Weights of a small mixture-of-experts language model, trained from scratch on English Wikipedia.
Size: 10 layers, vocabulary 32768.
Experts: 48 experts in each of 9 layers, 96 SwiGLU neurons an expert, 2 picks a token, a shared expert of 128 neurons.
Training: a variant of Adam for the experts, 346M tokens, 5202 steps.
Below are experts of layer 6 (counted from 0) of a mixture-of-experts language model. Rows are named router (the router's row for the expert) and show model dimensions 96-191. Each number is 50 + 15 x the weight over its row's rms, rounded and kept within 0 to 99.
After each expert's rows: a language model's description of what the expert responds to; "gets" lists some tokens that make up at least twice as much of what it gets as of all text. This comes from a sample of Wikipedia text that the model never trained on. Tokens count by the router's weight.

# expert 32
router:44 50 35 62 56 61 52 56 56 35 28 59 50 49 43 46 62 48 59 24 45 66 66 40 44 52 49 46 34 41 51 52 43 13 60 43 65 50 57 43 55 27 45 46 34 72 24 37 30 13 34 74 53 39 70 45 53 42 60 56 47 24 60 62 31 58 26 47 30 62 21 48 41 62 48 62 49 62 59 42 54 25 17 39 32 60 31 81 51 62 43 29 40 67 81 36
Digits in geographic coordinates, such as seconds before ″N, unit symbols like °E, m (, sq mi), and measurement numbers.
gets: "\n", "″N ", " m (", "°E", "°", " ("

# expert 5
router:68 58 34 67 52 51 60 39 51 54 34 54 43 52 40 58 40 36 66 31 65 57 51 52 46 58 57 48 39 28 52 41 55 65 75 63 33 77 63 55 65 55 40 68 44 43 71 69 35 46 58 58 11 53 51 35 57 38 43 61 30 40 51 66 25 57 30 49 51 60 50 40 47 51 43 69 25 33 25 47 51 67 24 72 71 44 38 47 45 27 54 23 41 62 81 22
Function words inside a sentence, especially "an", "of the", "to the", "his", often after a verb or noun: "called for an", "tended to an".
gets: " of", " to", " the", " for", " an", " in"

# expert 18
router:60 32 20 41 44 52 64 47 59 51 35 55 56 45 67 62 53 34 79 45 43 72 72 45 50 44 49 32 43 38 56 40 57 34 50 30 37 58 50 46 58 56 47 87 44 39 58 67 58 49 35 47 33 58 45 33 60 47 36 38 31 51 60 41 54 41 41 41 19 66 46 57 40 79 52 57 51 49 50 75 57 52 24 53 50 43 49 65 28 47 63 49 29 70 49 60
Chinese and Japanese characters after romanized names, and spaces, pipes or words like about, approximately placed before numbers in tables and text.
gets: " | ", " ", " (", ") | ", ": ", " in "

# expert 26
router:54 55 43 45 49 72 27 65 85 47 31 63 76 57 54 28 39 53 66 32 28 60 62 45 45 56 40 52 37 56 28 53 57 45 69 45 54 63 60 59 70 51 43 36 38 62 59 57 50 55 43 55 47 45 30 62 74 40 42 64 53 49 80 56 58 49 45 48 29 53 49 51 54 61 65 81 54 35 40 40 27 46 31 34 26 38 47 54 35 50 40 38 36 53 45 73
Day numbers after month names in dates, such as March 29, June 8, January 11; also place names like Colombia, California.
gets: ", ", "1", "2", "3", "6", "4"

# expert 8
router:47 56 14 72 65 64 34 46 34 42 53 64 71 44 40 31 29 49 44 18 47 40 68 55 64 67 64 22 22 20 36 50 63 43 34 48 41 43 62 53 74 26 35 53 67 49 44 53 58 37 47 66 60 48 61 40 57 46 19 35 61 14 55 40 52 54 48 62 32 49 61 35 40 83 27 85 38 41 45 63 51 50 48 29 32 28 31 73 41 61 39 42 48 67 55 62
Table-cell openings after pipes, mid-name word pieces, and direction words like east, west, in lists and tables of names.
gets: " | ", "\n", "| ", "; ", "–", ", "

# expert 15
router:63 46 16 58 49 43 60 45 40 62 49 57 92 79 53 51 45 52 59 30 49 56 46 32 54 68 20 57 38 32 39 37 54 48 51 40 79 46 48 50 75 64 21 56 62 64 25 48 55 34 57 50 47 63 49 27 41 56 18 50 29 29 57 39 83 35 35 36 17 72 38 25 35 74 55 65 41 44 60 55 36 41 54 38 51 40 50 59 47 58 45 50 42 58 60 53
Digits, pipes and line breaks in sports results, score lines and standings tables, such as 1-0, 7–5, and | ITA.
gets: "\n", "2", " ", " | ", "6", "1"

# expert 20
router:75 16 51 43 58 72 27 34 51 52 38 65 53 54 56 46 23 62 63 46 39 51 66 61 48 40 38 57 56 00 30 39 45 28 50 39 67 57 72 60 63 38 20 50 58 47 20 75 39 40 42 72 42 44 33 57 64 40 50 48 28 50 53 45 49 37 64 78 38 56 48 36 32 62 52 57 62 36 57 52 46 67 47 60 63 57 54 51 32 54 59 44 27 52 67 43
Short word pieces inside proper names right after an initial letter, such as Dro, Apple, plus name starters like St., Mount, Saint.
gets: "l", "le", "ro", "r", "re", "he"

# expert 0
router:41 66 27 45 48 59 40 51 55 58 54 51 74 62 34 29 54 45 76 22 61 58 68 58 63 68 41 35 55 49 47 54 82 44 53 22 38 64 47 54 76 34 48 70 47 51 39 47 61 36 23 69 53 43 55 62 62 51 41 49 43 34 48 45 49 50 38 58 36 62 46 63 30 64 50 54 41 52 53 64 53 24 12 50 49 68 12 54 45 47 54 36 12 59 61 63
Punctuation and line breaks right after names, such as pipes in succession boxes and cast tables, or parentheses opening birth dates.
gets: "\n", " (", ",", ";", " |", ", "

# expert 38
router:53 46 32 76 46 61 43 49 50 59 36 68 59 61 42 25 67 54 44 55 58 73 67 52 32 40 55 58 34 57 40 45 77 46 57 44 44 67 61 44 51 33 49 61 59 38 47 78 71 63 48 57 30 46 29 59 54 52 29 60 45 31 73 34 34 44 33 37 49 51 55 44 45 69 64 57 31 30 58 54 38 75 51 71 47 63 19 75 40 53 58 42 19 72 62 60
Apostrophes and possessive 's, elided forms like Sant'Antonio and Dall'Olio, heading == marks, and phrases like of his, in his.
gets: "'s", "'", "===", "==", " of the", "c"

# expert 1
router:73 54 22 52 63 48 56 49 62 64 36 37 57 65 41 22 48 32 75 28 42 70 34 67 49 56 42 62 33 28 50 61 55 49 38 38 39 49 40 41 81 51 46 46 30 55 38 49 62 42 29 63 45 51 37 25 44 45 61 38 42 40 54 49 68 60 31 40 50 52 39 45 35 66 47 66 58 48 50 49 43 49 21 38 65 48 33 56 50 39 42 32 38 31 67 35
Main verbs like was, is, were, are after a subject, plus " =" in titles, closing parentheses and line breaks in infobox lists.
gets: " =", " was", "\n", " is", ")", " were"

# expert 45
router:47 57 30 71 66 51 42 51 57 61 51 46 26 47 44 42 38 49 50 41 51 68 42 54 38 39 33 29 34 30 56 44 60 28 78 50 38 49 57 66 40 35 45 62 40 50 50 56 78 15 38 50 33 57 35 38 53 32 52 66 52 36 41 48 59 61 59 40 53 63 53 56 56 65 38 60 46 39 36 75 66 60 16 54 60 62 34 83 49 38 59 46 33 63 49 40
Periods ending sentences, often merged with word endings like "ings." or "ion.", plus heading "==" markers before paragraph breaks.
gets: ".", ").", "s.", "==", "\".", "==="

# expert 31
router:30 62 55 67 59 45 56 75 55 38 15 64 52 55 26 37 42 62 65 56 52 49 41 37 56 29 56 19 31 51 24 26 56 44 40 48 49 47 64 38 59 52 27 59 46 64 00 73 77 38 24 63 61 49 60 32 57 42 49 64 68 59 46 67 31 71 37 70 47 48 65 51 20 66 45 89 39 43 52 67 61 52 19 47 38 50 51 50 52 38 56 46 48 38 63 44
Single consonant pieces inside words, such as Nure-m-berg and up-b-ringing, plus cells in chart and percentage tables.
gets: "m", "b", " H", " h", "v", "w"

# expert 40
router:53 55 54 65 57 89 41 52 51 32 50 45 91 61 59 47 43 46 61 33 49 71 68 60 48 64 36 47 33 36 27 44 47 62 52 08 39 63 50 59 56 51 20 47 47 36 35 67 58 35 40 75 49 49 49 56 48 40 30 54 40 23 37 42 53 54 28 58 30 43 46 75 55 66 63 77 53 31 51 44 54 43 33 40 69 43 30 67 42 42 38 27 39 48 63 44
Double line breaks ending paragraphs before section headings or tables, plus table header cells like "| No.", "| Year", "| Date".
gets: "\n\n", "\n", "==", "===", " |", " =="

# expert 3
router:37 48 32 40 69 55 61 59 35 45 33 44 45 45 51 32 48 34 53 43 28 46 50 44 45 62 61 40 28 28 35 28 47 39 34 38 64 49 62 67 54 41 21 64 32 37 68 55 66 56 13 62 37 58 44 72 34 16 31 52 70 13 55 74 72 57 34 58 15 66 47 37 23 68 25 73 39 60 28 65 42 34 55 57 37 44 33 58 40 65 67 46 11 56 41 42
Word-initial F or f, sometimes W or sp, split from the word's rest, often after punctuation or a line break: F|Y, f|armers, F|able.
gets: " F", "f", " f", "F", " | F", " W"